config.toml
num_hidden_layers = 13
hidden_size = 128
experts_per_token = 1
hidden_act = "swiglu"
normalize_top_k = false
routed_scale = 2.0
balance_loss = 0.0114
init_std_router = 0.0101
norm = "rmsnorm"
norm_eps = 1e-05
tie_word_embeddings = false
max_seq_len = 1024
Below are experts of layer 5 (counted from 0) of a mixture-of-experts language model. Rows are named router (the router's row for the expert), gate (a neuron's input weights, with its number), up (a neuron's input weights, with its number) and show model dimensions 0-127. Each number is 500 + 50 x the weight over its row's rms, rounded and kept within 0 to 999. Numbers have three digits each.
After each expert's rows: a language model's description of what the expert responds to; "gets" lists some tokens that make up at least twice as much of what it gets as of all text. This comes from a sample of Wikipedia text that the model never trained on. Tokens count by the router's weight.

# expert 12
router:444575518468483485491397535423497508503526477434429494497482612392508480445489590601443445477551453540502500475440506527529541491449493463474415519558449566481481493485396502556429493484517594535531532509484480567510580495554509426457362594507542414556498429474526579496467459580514443440456570481525478544504473429631464478440416500521470424437504440556520485546501503509486505512520
gate0:568449521515515529492487477570537467547469510491514456507583483485465548441469504485512516432384515493552482498524474504567559496469458489482537500545470524516483515508507528577633430515501489586438487563551534504492572630533497388451443471485500535468489391486470460462473477529400534480466489537544298511411515437481518493580608437576471548449518437515520502421552455515516421439477
up0:440452552479515514456503505564491487526523487436399438577519470475588468480509553509507470463474514547494387524451592443536501491518498513522486522523500528477509474490524510501546578542473539366590485463503563484559510480485527586522497527406477579386441590498527420449499534475514485558578391511487494536532589665491593393551533531497488524523483517525435414463479574571532533475549
It responds to: Punctuation and dashes
gets: "-", " (", " \"", "–", "/", "'"

# expert 0
router:492565544530547571467455455419619435554500462590477491456528621476573597578530464541511559551545462435597568517437455542468595449524465551548514455604475483580508505611445502488530489517536490547517492607432478554422538437554526435529464515458432475578520506487468466453448431494535363493505503478470526513524471431510509448465490459495467507464455433460511499506466556522476558528533
gate0:442455553577545542460502482520487504556502485534552474516488548481424586544466482504495507508508529511526496446388497517614511463625466573554460478594403560497563494467488507537546466514536562571525566491565456532580465519454455531572428540410503430522479421474491483472403578478649494535534485409505527524521473408506482572530537578503561562502520497469442578479464606527559522504467
up0:350557509516543659522481545489592521527510569474427497466513517472495485533454565530369426523470510475418589587470552483471551510521492443527457532531512469493506572532410588517522555399533545545498577499465498465434467470573442493432461457582479424501437548548543506452467456499466510558483486454432508500392426507580565515457513519457475499534490490519532482466532527483566429510420
It responds to: Initial consonant pieces
gets: "th", "m", "h", " f", "am", "f"

# expert 25
router:560588540474509576535405527518527480425517549510439502563436584386484539516441584538517507441624423566515483498506477587513455519534517494496416533513542624471474500486500467542529527529569493554568507559444501539460455567508479408455464564433477452525498497562504555475500558582494446446504488472555463458472444500505428516418504558573498517434515412452509533502449510531407613539588
gate3:429475544530494522574417461551482513556498507562523498479456556440581482450600556601490492484488511457563404573458477494519486433435536426506463436532544541545444461487496527500509535480518488563478426508585376417491468471488402520434491465445417438555483534556565600477499452493434519493522420392560439484494488494514505530482423497590515573523548532537577548379490520520433467557505
up3:536507401397562481536491560484440506596511533400486553581477417449518496582429497474441436462506419546523482483427356413517497534555491507552504499539505548452514572498515481466481573471475480585488522453490454474606438498446533471560437500549590535519466479491508422438450513579566577421517504503487471536514534449411518511538477523490501473529569476552436554440427566480468541418431
It responds to: Punctuation and infobox colons
gets: ".", ":", "-", ").", "|", "?"

# expert 13
router:507509534511551448531470546517496545482658518472536501476548469449565525498495538578543601487667473483568508569526522443536493535466579567513515502557466512439444578525476453498503482563486483491596465507513518481433646502524487451425501480570530509463553369556521474403437556548479496506493501484467568480490443519444429402426452520534507391501469513504470412529460501503438514452492
gate3:522515559449388472467558585432558517386467462526433514458518505563540475415440592526487484490486528425576566514403481434387509463512487487600496471434467538447511464448356504528417548501465465440504489494450478496512570527468463477538495485461459477461423529468585450508531577524492473455526514515446488522585550564485561529599559448587519438447503475505587566582541496498489473473483
up3:377534495527479451536494444530528456398458391535485474455503459525507568463663489514551477470522469578514572501454511580549505533401534505475513591453463492417428497565521468522463461519495542400540522423531554520498538402509496550509516513564510566496510572554471539521547486405553526427450543540491560527444511445551499546530505527447504516466572477425624438422461486423532476545528
It responds to: Suffix and mid-word pieces
gets: "ent", "k", "ant", "n", "ion", "re"

# expert 8
router:505509581483550492550411436503577565491549461513382430501535543470611587499460441513458482521481519521494567585434520519518483473556500547412500534542554582645465530428393444508493602552523553500564521516497496443455596562525477513507507478512516534529547456540567510475452621492490517543493480443540555504511465469487496503433530603509486477565565530498621493516421488497526565505575
gate4:496516505424505526518490484623509480583517478455416572542584437527519497589501523497469538395495472401476549561438450509492465456505492398482486470607545438518569505547467542395558577514495571543469494544488376504492529489551472468460548417484521494465489474478520552415358613494444534527396498505497430445470465460488575531472531548514450481492511457509465522554596479576512495480515
up4:526512554474550471469542452505532446568573509511565517455494486491566432463453540589471433459473457477511581514492493586547446546494544568531495590476512396430491476534493582599490523478450485586524446485501481540560378528522531497546501522491401485569493483557528478448533537476518495444462423474413492417511574546567512449489544367441460621514522470491545442470469490398603471552545
It responds to: Unit and leftover pieces
gets: "s", "act", "us", " g", " km", "•"

# expert 20
router:517564461459595541502367577493597526497489466474494515486552480516459559465462542525525516541543500510596536531529495543512441497478470501465485504562413509596482468555485528482467487591497580543490529520551425509472537495595494498511461560414477427459607447514545549508545483544538481401574600536522505450449461499566468476423562494482520485454575452422510374510430602448463541595558
gate3:507467527425488475476591550392525460532482438464493474453498536476512495454460463573513462458488572576556504505524441461599505494434632512534494437516533492462478549600488424600503460431491464554507470503496490574473451578470524532481537502412552458485590576539396422566560476465459559518377457512502568497495518450541445499511445414489432397411516534533550470490577495509465557509453
up3:474482481491591396504484521513536537547495503553538538577490442475527458436556487518464531478473525507466509500453512472455546385522626388499485463566488482412487445518490467602493470537490425523404441454538510448461524473578558470491506489383492432457461587443521514491519529451493483483559536481604524515431433445489474563462488578449472386485397477564416559513582518572514528572554
It responds to: Capital-letter acronym pieces
gets: "A", "S", "C", "N", "T", "I"

# expert 31
router:499482454494547640541495494403550476388589509467496459551391493437583510400489572546603473473527490533499472505561479509405576541436555563547509553545476443506453498496451429473423515530518591475468558479527441471486533523433505471509484603446379494465531489520457462447542441462613487424528459394497524498459439493516531463476531536465500501474488427448512441551413491474501514506469
gate0:374531595425545547572489471499474513497516584480512514492459528449471502573517538554480450440512439611456512589462414541476567491456487464509535493572518502461502575469521503426502473476542512508499388484453586407509497462529532463485467517515500510468634454517609471496479501516581531540452533462477402550460451380443462573458513557565558605440474497460485592511452464563449484510469
up0:524524476470581445613541582544492514554474425451523477511416535557502474539526523556378455486481517575470550506586590502484390436526388580513521473481561546565550457433578431448460468535437624466531456488436478507507474506502524530436468549502438416517496479478587530512471423517563429423490549510490568358507519498511498517511490523528555529536520492487460528510525526419555574547508
It responds to: N-syllables in names
gets: "an", "en", "on", "n", "un", "in"

# expert 22
router:491502556481492439550464535453601554471508458418524509476470559455513499417388608428567545467531465452485555475540526590516503532482561577409532471494501528444556445504523479429447539521512509561619500548537549573503491519492500463516518580420536443561553443512505561505354461491496410483530458509460433490537546455496492478498424475474386526510445424485516494620452521551432491569538
gate0:454479488482447467562552433520486393550516428436572492473578542393500500490398551482517502492494495537527457465516610487593527529628539431535413541508480594483466436506466520469485584424462554490582515505436396512528483507500537537486463507506446469497543522481467539543465506570409482517453571463578497413505548539551522416575505527553428411535481493576458482441454525600552472502536
up0:435534503498532516489601591506495438512530545503401467395408556543540455493500481426494456592420489464454467502494513490468471438500505478402554460407475522507512519533550515513453569420559439619581549535524538505463554586452579576405511539485481441480501531503471438453493508491510495520543530561452432415544451457494511536454425481510524421510428517623538457545487486411535425432484
It responds to: A-ending syllables in names
gets: "ra", "ma", "ia", "ha", "ke", "ba"

# expert 5
router:504601496487514524546494542502487503561523527563459510522460648418535562483571445601532551532508411479502495487497464490490505519445544559478396482524508507516556538464426524464509491537494573630470516514567536615422491557485531481466464547446565391462530422537453509426490560517433483439514566538568471454491510441539448567515436519474456368490407422468513479486469457464469488562569
gate0:573506434469560475472485567486569489535568536562505494591572533410473417514566522525562507440452535517466500548468533440472432448453607439464503483537544483489503500395531523513496479469542490640436539499497554442536563547436504449474606490360540531528480455529456456476519462412440500496496421500420575550390372492486483479542495547504493567504533539476546562440433515509517494483531
up0:446467578583427424563526437532656475533449480515443477510609457515473501461536523496514530644499541571579496540521477514456431575589599509583587431536526511534489476493505449494464502421468471448460529522522498408409518469497469507491542474470523472433474549554513449568455460498473486482531502542482544495433499553492485403436581551504412519474580555479483498479443437466451600479484
It responds to: Word-internal t pieces
gets: "t", "r", "et", "\n", "ot", "pt"

# expert 26
router:540514480497629509463467570482521501480542499420466483516434541422598497517439531473490580488585414543550483545444566482479469524562541556416490518625528543620405483473404507428453534574517597508501464498455489591466549508463503467467438554480473464608526508499534583513537515566482499516493570443462491509524447553547462513444477522504435480494544413460561438542513487428499615547482
gate3:478512508523505564510512526462470441520491449595372536517598532525524490444400507556440434443468552509525452465514444497552434462577493502477459566456546563465516527514468582505535363513500422522464573615545540516478504518492452563550597400583543519549455529432499462536441527393474485474377481567564498506532513467425492475448514496481520519557537490521456556466447502460522546611459
up3:584443535500547531588509417503417436468473408440496525520471429490564527486476478484512539477507457514502461526442485514507559578519571509478511597540486452509483661537467462448517555471502483559508428493452462467535363531533472446486544596574566416558538497451529636478632487529483447499463494533499488485502536545585426507412483483456477465562432476470519475574515582450534504467520
It responds to: Numbers and digit groups
gets: " 19", " 1", " 2", " 18", " 3", " 4"

# expert 29
router:475502492441530519508417514581541543450530479384502520528473549455504556524540506644531495450566455534470492468407610529459484556530518474555452491499466580482438475546441467485539505526545546548502473546545511501501524539466434503459411506451434430571531505561481593474430567491458445530473556468557464477467491493576490431435408603636494444409557470497509510573460509514475584588547
gate0:583545509471413595593533505433461455483600470444488465483517575560499423439560438452431532432404446489453556391516466457488519542426541567498439383517540469588567541550490497517551416567489466516498598491451468482561466559515436487571527476551524510468537526555541480516537517417507483523529500574502596473566376477507468518501420484532466537491547478449556495490515459423541525521492
up0:521504490502496512459543412527664594488512599494531548487434487409490491492455534442559483574511424537602423471498490541612440601435489490502457542467513538430477575503570593522430436389481497493509497580526635480581478475412549530482462437522486490530492481514495518474496474476535565529537479407464477450471426527520537476492429530533544503537487494507464452501426448437469506578488
It responds to: Commas and closing punctuation
gets: ",", ")", ";", "),", " –", ");"

# expert 4
router:521531513486596516500450547476431454490466526411469500493554477429512498452465543531542557456527464373609549500485465559496551537495579473502457489594474447489559500461469475448466452576494604541568492475513546532437486530460488414508461563473470495507639430447494576516449539459536536466515516442541476517502552524460427482497401460473488395404491430473608512566410555556524472598524
gate0:424488449540464525458405452497526423433440450434400510514514596456507507586520556549522540409506466470514567571545478508523441619516460538514521521447469560512458491512485466447538409514494530553472524498438523497455470538543410574476519544515519517490400495421494551511480572559442443571505540461552447543558558579445489497458501477570490423402567523460427606591450491565531458551464
up0:449453486551582491505509441460457510469482521366526472551499516495479607561477464426573517444488509544565438475496509548448425528517599513436398481482450541491528432452523524599512553555481514519507482523494538375523480487464449528436457474504500554489496375455420533472519439523517613466604587451514545463446423569483555419528514441491549552510461459552485446466558554481561417495543
It responds to: O-ending word pieces
gets: "o", "lo", "ro", "go", "ho", "co"

# expert 2
router:545564566492464535468450494512551505384517515431419456384510539434589504470395542487472540518546457529471514488434543503494581526495584546415465537499526500510420515509399470441445552532492573481618405462425433499472567531448412467519511551481502534602530502455443476416515494472486487462484560471518509570523439443535547437530454499598501470441593497510528473531478487496537503443618
gate4:497468554472464528560452438541482505442489480478460458483354519501578504419478482461524567504488523435558510567504503528456474553463518559471493589542537530564496392449594415396526600551583497495529466464490497453547499421505524487492596503506609552574574524493442615448567465500462510551449427558487391570544511471549542503517489506450532455545614458541459518467504476519460498517565
up4:565586491511479485433527534492510478465542527453474394494458487506485463478413473510534426552534546483535485440553509512457453428470591502501484470476362477556600450405477431524602443518443489421477457515589547554452514507403400503505509495508520516518590499426479417423526568478581487397550505504511525511475454574479481492377521532518468521478486528476485542434487536432596537536406
It responds to: Latinate word prefixes
gets: " re", " de", " pro", " con", " ex", " se"

# expert 16
router:442613435544528523490517466501540490485514520490441405528414641400531558531478526583496540505518465567539545477459451523445459510543585487534488464580573479519417549475532437432467523477581523528535492505533469483462552590507463359521512521466491534529604491505515469494456472572440454426571507491546457494463501494514436488535422502508498455415459400438552404591467471492448441570511
gate3:482499492398442479531460480503449525526470539437437525555543447527501465561574515493565446546475466562538551497402508475409624393514524522432507561523484611491480608452602537500558429409493504501423435508438524475512608486527550544479423434494443451546565455462495525565514462490499496493407449546585556503489523504490440476574517479491577453488549492422505506483463501582417424510504
up3:410435593482396424492476504523488504437456556456520562509514466463510534464470464559538515484443529416458505415592459483504495478548534502496603485444495590450520531504519460461406499484491556528544477502562542585623448466437503519474407524535504487492423432472432569551462567566525599519489528477443510497510463479579467516400430507532513568539477415566479539588564463517508542431399
It responds to: Table pipes, letter e
gets: " |", "e", ";", "ee"

# expert 3
router:500569593524480476415417452555539564540527479458525442495468476383469509421480555613534555519549445446493520473422535575375564589521514535442417510490461503473482522519517446498506558559505510520512529555442366567483464488622512548530482570511462538441485478535515554517507474583486454548514484446501508498529385490489477474557532471568397498506438452445531438506460537536429434576489
gate0:506501556542553528601542510491437518505373537390521389513495500559502519454540563539556535506679423490479538531384598552540468450592483568544525530408453571483441500548438505510543491498465508518551510549459504508490494502536475513509507570536520539474449472487464535414570450569509467427462503432533482459518474532489462514530551501509496465501499454494433509407506457608367456503508
up0:390534451499491551508493496549484540451481472473533616470497498521598551580458494497534484457497465587458577520448544522469516491459479432504512492437561398541503533341545526568485607474492587547474432489548518422518535464452514370469490462462460498446520521529461517456554451554514489436343411509543490462580503527514500561436489496497465555531462387524561519541494534508569458486480
It responds to: Medial vowel-consonant pieces
gets: "ic", "ter", "ad", "p", "mp", "tic"

# expert 1
router:568526557434601541516484538493445507425515505408391449453468530504554570490411461630503528532488483545509539519377567561450460547574483596456502532466524526453446450516454420450544529548602505494506463496436443543469498533567458349486486546515534377520501506536534468434493553536525461491502487508542458500492468529527531527469487441493420524416548542546481460493519548429435570573490
gate3:463496517575579475496479473342512511428508643487427539438435426511425394508505515536519525451480532539511528472468462531398518547456525540531497559494537417502491454525472560516438505570459568432431555467519392506519542514501573444484432535502457535551497431508580517543437485493538505469457553460516559545489511540518555529513480503491551552534617430453492475464504629396484527440451
up3:438453522491534508460518503457473481527493474578493445531452533523458523550526524501541512470389614478537525494492527488454559563498559511551541570440427564534409476535434536578538518536502442531433457490481550500476485540487590524552499482448469501468457624425467593545590591532487439509426502437336432594460484531557514522505427483543520489434507505418497518483408596526559434484535
It responds to: Articles and headings
gets: " a", "==", "===", " an", " =", " =="

# expert 27
router:489542513519564514529462473516456507506573492438482527491458506393538591559555482574547531524494498536646549508459519499566566536551651451559481491510510442502564584557429502454396494442493484580513537509525491510511531507560589489506472607467470492556529447551485581442451456510466471541595558501570521486513487558508488479568457550597499416519553410506570461483413478453520478574564
gate0:501432592415568440468523522551471492518553530553528459443501530455521549474495556469580585594497557487545480571482574498477558512537482521504582502470514520436489510473400574515535502508424476507561438497518468507510417479460636558622507506475479507524465521469461455500524498500466544402396460338483521543545501493489491481460490530465552551539536443428363480551378513503476486553485
up0:621538474351510529502532396453514582544531513470433501464488470439533537560535523337526584538494535571522518498489491482517397559547446494548429471515546519497481479423547563464479577517487506492488588479493488467429471488513524508480419583497524559532467392527520461432467499491494449447590495516447476484554445538484447587550447477550592447443446515482560606520483471443543538513473
It responds to: The er piece
gets: "er", "ch", "le", " by", "x", "ach"

# expert 11
router:574598492536485474456544516537546539522528433524542435461446569481502528469551459587561566502560510553592535455447481515505547545554498571507437576558377540537453511512521561514459523519470512587463492555562539525406461502522525426407406589507556392459547568527442479433397511471537487483486549454543479497490495481517539462511432552564466478500433427565556524558424449498462526544605
gate1:505552581469438501465477493532600592487463455570575481532482535566509487486550460489508413462596490488520429436541423488494422467600412566466433476488501565509412526534465492510468466538513449564502475501503331557514490509504485488470474585368566476470501450529487545522529466539429558522491574542461460550464507409477536490523401514457421484561499476528501514431454493562444495387454
up1:501542504512505529608504502516476491521516481542484409483551564457466513444494571514506488492530513537554589544500527473407565559447544496510600482415504521571519543607558519516410516538474417488420542505536604520583501525521505471533481541522561447512434468497449469489479520445528510500456459430489619484520439462457615579491512640601471585489483426462453446578579489566486508543424
It responds to: Word-internal d/st/w pieces
gets: "d", "st", "it", "w", " st", " d"

# expert 30
router:536512442460556445489443499433506538536507561444523455496504526517547542534532549564590497433499485496603586569557435520488554474508537551533500499471609479480511454590377542365454515585580565561525526497570457484434535535537467544385428554521570502555520520555472578475551531570445511439498441537540460552523523512536582495491488450568436463460492443519556493602473581489531477534475
gate0:538601604466534540510503515461486585568457526458528520511519599531483396465448455476593610471518495596437578488534566467513374558510390519519455433513476527471535460488556547424529569492491509508464543410514524548564548477504533537542522469468431405531515498461549539502536447483488514500518467488513369556463490512453571511581512510515534477451580503499453462602498454460528604463440
up0:530458497531480508548411439502483470448497505502497459492493524535507452539427526551562325517441456487541508484500494499438448535467574570516487531506540529480511480512423605484463535451482453433514561563477494569444506488466579550500376512569570548586550489583438425535536493492544440513424452447565547529544625459502468517548434483533525482454511352420517522560579521457547558483471
It responds to: Noun-ending stems
gets: "man", "ce", "or", "g", "se", "able"

# expert 19
router:540452517537532558496509502458498494510521482475477387498434486513494491393482520484561546504567499489532535445519545537509492551489505535545468411585470463461529530565452451485564496544548492551489444508578487572472492530472490394576532644434551407573626366517510454430445572474480512485478549458566500541343466500502467513540483502499508481489606474529527416479406508489504488600520
gate0:520496375562390494455475467529571519462506575498569536522478543451505542493448547484351575516501460550597546528493518431470461530539494490481503572466442540485529511533473521453538516389511422507457352479484597495475464523543539500534494566495466514510601432480534486520484518562440469503479555464496438513563498608435435491475494512448540438409618493555466462439428550555475499552479
up0:574448560533545594358588585492479537510493532500528584534485502474454526474483445579577486443516441512512434455485519563456444521426495542577462508489501458447536420464490511519536481534611510513489405569574407516475536460423470468565487494522484543436502538524406541387408542528506531470466551390509514538543482516514525529552561454458439534540568540521531506487607507531553491502394
It responds to: A-ending name syllables
gets: "la", "ar", "a", " La", "va", " la"

# expert 21
router:537447533452520463498546451520591417550642575540414469504476542470505556530449574590518545467496534452597566592457473490511449601447546553462498528520529542500469573581556428433452464526565552550510435480467480464402553584586476506517495549477550455523472487515443589530518429515456477450471490502435533450549469573535452464477438473521401454481467416524532462553479469565525472545549
gate1:482538450510488457455574559518439513501484557508489442532499498484557531467543463545522491441562527525455448512538526477455488619338567419470545437375547461479453485570528531499426440498563476536521526585585431495488435500551498469501461549506645603503501435466546527403469542465521529538569571508468536501507414510474463478410530571498589505503437467454393473509538472488512521468449
up1:511445521495556495441424502508498508530515569513590502487486504505525469485459499487586502459530462485446475585446502488448514467595426525575564577542437517429505528521511460511559609531536481490549530558513576407440428482461466514429548535530471575515549363491532488482540469530555486642562483581572451494488529477488483581503538409487556572445460474559548566549539491439492366586498
It responds to: Noun and adjective suffixes
gets: "s", "es", "y", "ing", "el", "ment"

# expert 23
router:613512587515536530511398486559574437437518492470429462425503527552531528522490601482602560521480478500479617558428603505544547475420508508419470585522586546595502557457492446502504540508633492534460514524534457490457503525501458486468456521397508479537549538505558536374535502465449560531542458460517450497541526461543524504455492572484493515476541514449533503484427496428481553609560
gate3:553592572464560478543512526555550529487493484466425480478549470440601589503456592502469568552527568523448419511553507539541467504482514459423501542520501506556524549523499480428515543491432414551457442559487479440584428458478500557513438451572486487481498504434543508470565496400509442488553608383529497509591543532584446523456421448571524459452526562380451545546514468470412485526523
up3:431536462543541543480456452490407493574546491446491480528538507477439473558552466551509452460547501460457397440459463489528479568543536429527538576486536505506472485585493538440478426535543565443487484413552451516583562483437473477499375519528543492524457585436505576468444473531504447546394588442579479566522456375458403549541508530448523528512511487525390471482501513566548407429493
It responds to: Infobox field labels
gets: " in", " Po", " po", " mi", " In", " Mi"

# expert 14
router:500510468437493556518398606486518438455487497456482509528469533429505520459502494501588608435501543566494565492439504593458448518485484448486387495577611555561488576533484559452497558605494535485566410552419536576369496539524467528496488586420511509463494473464536624423465539511562520552489504385504491557513505442522557442525514444555470455522532470483484520473439532505523506453533
gate3:573498568409394566487495525578485484514450539544556487505480596511501511543387457491531470479512511540483455446510535503379525514506481460455559500469495472565448515471468540535583502602464611542504505489523584482472492502480410442425506490510498536540545500427472441514433529409556565514523467462515484398515509357510536513618501536481424407485480495405392508455458550513482438500544
up3:463577541489485537504576511456528346560417492455650532503439495483531551510464551505495381455549469457439462492562458525553497473598516530519556490539449499563526551519518496434455554568395557491479541508450508490526538525506437500597506548540506492411562506568537548505454552476390531404547554518491479571418448502525471457489543441509541422426491527505511544513495491429496469453608
It responds to: Prepositions after nouns/verbs
gets: " of", " for", "\n", " with", " In", "In"

# expert 9
router:610498471533496496455448561456547518473537528402503546534455467468514479475529558561619593566494357493539586469492473583498584448438570573515418459478509536514499599504392447422456535514543578544509440525516521549409514505531412447552468568533529538563538478457468529481473523464569472510456488481615469510484547473532467493428511550481516417453446391482497481449477530489465546492523
gate3:481459497536406472469572468464521522446463525612496471423450506551441499495541541409472533559464524588510497460560441564538468547530545518509422537410475455583459500501448459471528500474550581567572496503505499517414496502514489480530496534400585496545497419555507578539541469441457490576513418452440492560564500453460463629473525400402416498455468569533522378536455535512484522536551
up3:540525559528603514509491459488410633514509552468526546548424466576487565393532467520511458516513509614536414417512491510494480586455514499472458451463551465450457591410553465441527548567609543450498505476556408399504447552520512537479567488482449486456539558529495500571595470476499484542548553460447428596447539565465503502461457468519558449513478475520462463517558539465514474485392
It responds to: Definite article "the"
gets: " the", " The", "ver", "The", " Jo", " Le"

# expert 10
router:503480497518529593519415567496531424473506516516500459458487538476548489443478478566574595566498487545497441594447503489425442473510501541507446545522590503473472543565426469348421482531580524550520423574451463506435498529467435495466422592500500481562494495448551564434487557464530456493504565510496471531406437519566571463402445520498399444481433421537497399541491495490455476509581
gate3:439501525447461485505461540529489543485535484527448524531459522594446452598432491430586433537577502549482504442514528501570510475560534524466617513459510567465436454395441542471524533435497459542487546476542485527513436488560494568409486489529444476400566530537553461594475487482492498431393488511527559458408502446401497535475483544445512541481478456479457480420454433478561607480355
up3:549491518505555521479512440531546580562501548538530508497548520482505466494457505608446464518436533485495497479404496512411465375512446458523433513513529459467509547576659472570463532518454574302472383420492480497572514434574510538405501459455515487484520483505516528523397522552392445448434507538492482480499542489521517577536547475455573451506452531522506540449501486455534503468493
It responds to: Function words, clause links
gets: " and", " was", " is", " that", " which", " were"

# expert 24
router:575542546497493483526537469456534566432530583542565487453475480467510545388456535511463515490520396487595519433590526559500538443475488474491514499527537552460450578541445497479421502454537529581494497448471558473455591586526439491545344534446459463571574570507441511442434548568467407490504489406554459445498478477505473484410488484511474415459560572496491433582551542431477509504547
gate3:516537512485427557548553507483535559553536524458552377537469501413568415468512491544471524464555432487481465579574567624497487422477550474505529471505463494501568477630542454567505578415496501438571530573462518465550535505474519473488526475444537507461510503490570545491507564518416498546563539524435414464416538476382516470498528574479499549542484473555471448533511394459414537396452
up3:479557530500390458401455506415508506566498439559576529534516524512546485546530485499522471449600546481487539620550422528480414471507521550414472400444477442616504434461483542488535534543545409498593482397465485446414423535482462520533459484378408460557430498508552447457527443497470511511496450464514502472529525543515520558484543538426496590482474529458582511535446578506480461477493
It responds to: Latinate verb stems
gets: "s", "duc", "fer", "pe", "te", "p"

# expert 28
router:463563571488449500556513534480508440429575543516462448437458526503448588522535516524541612526527531535504539472519465504554485577598567552456461484579449475546480580533485519470440512524481509496464406495412510467441542618613558519410425514430496465432519474520569488496429499499548529490464493380496427496399518525541502445427459510516442530492428441467575426512519554444500548610482
gate0:445514455528633617592446456508502476534488508528531541461549414480477569529489439544468439549453575519435531564572500513549446584582547526484510519452514552498494428486498496364414520575507562486511553498589498412431487499530477578457634438442522478552536539495552488475538404447465488564518560543393499468505469419521544487487530472481482493483498526553501504441497412522504499571549
up0:523478478534518440501471524503454451491497463500442464463607449507492491533484519546552483440494514415530416570581510555452457459547511510502375566533522459554501502414509518544499487520520515564436467458480500465404527468474493505484506574551459509580497427502478476508532464559496507493570408556500529541547515544490458660586495455553424494437516477324562486472473386418620493483541
It responds to: Past-tense and participle endings
gets: "ed", "ing", "ated", "ted", "red", " found"

# expert 7
router:553530547492451527445542566495535415523517453491480456453444561502502463517413508535497560402529398419493586540510496545539536573525574515488484438540431522467561572535392439460451497531590522544558474615554512447495603500580543360524389538451467483520552510459451528454529478540499520444529537481492540520519443472563470497579487538471470466477493391539470484566525591578505495508551
gate1:526570509578465491466477554420453509361485481486534458416426496432538495418474469545514523525451477478539483527583352603507507535482498438481515484518436465540524404501519386470485539567571558537497529494496474565495532545468485530522460506533501504491495503495463606428541558650489475538542577492521564555543513533525520509602571458494443545572441442515464505492573570479494495523389
up1:463543615390536511406518510538477476472535619526488464587599435565481492508532479515506447474512447459536473530421528478446474494495455535453480460407484430423480520457524520448478536455483428412510476490501503488451541572546518421489514550527571463459397482405515528432538498550629488376471423503486479493494544542473426469534555459537524506504471429358472492521472511469574522570513
It responds to: I-ending word pieces
gets: "ri", "li", "i", "ci", "hi", "ti"

# expert 15
router:502495496440529618530481520521540460475540459551420475490498495475533514446480583588493462490496546529514469420552475487518444442451610537416451481583498560459502558523506467455462532508478486546488502515458459586465504510635430440513506578478474425526546502498435522578559459526487527593523514516547519572438496499597583543465399579464450495547617498522548475609432599428498553558487
gate1:441584492464421540540524456435549561528454481501497420399579522542533460475534536484421472488517577482479525540389583513478575461459498527479528547614581523515520481560479472550464406504476507473548462483432479574475520558542469464402556568594480514545511419471573530531571468460461457498520528463521416566611479479563508476546528508527532496594595387462538519545461551531458494506574
up1:525429525568434493346530491562504530459488522530471432495508557495494504455427474382617537478522445496474547494491489459470421569534548493534537438420522453588538478404482440499559528455427445547557426569481565468491507517527440522541602526511487484571522466556481552484526477546385455484488518477443448466439462475457499542584448477559459547434434488544431552392510533409537464512486
It responds to: Non-English name pieces
gets: "k", "al", "y", "ar", "i", " U"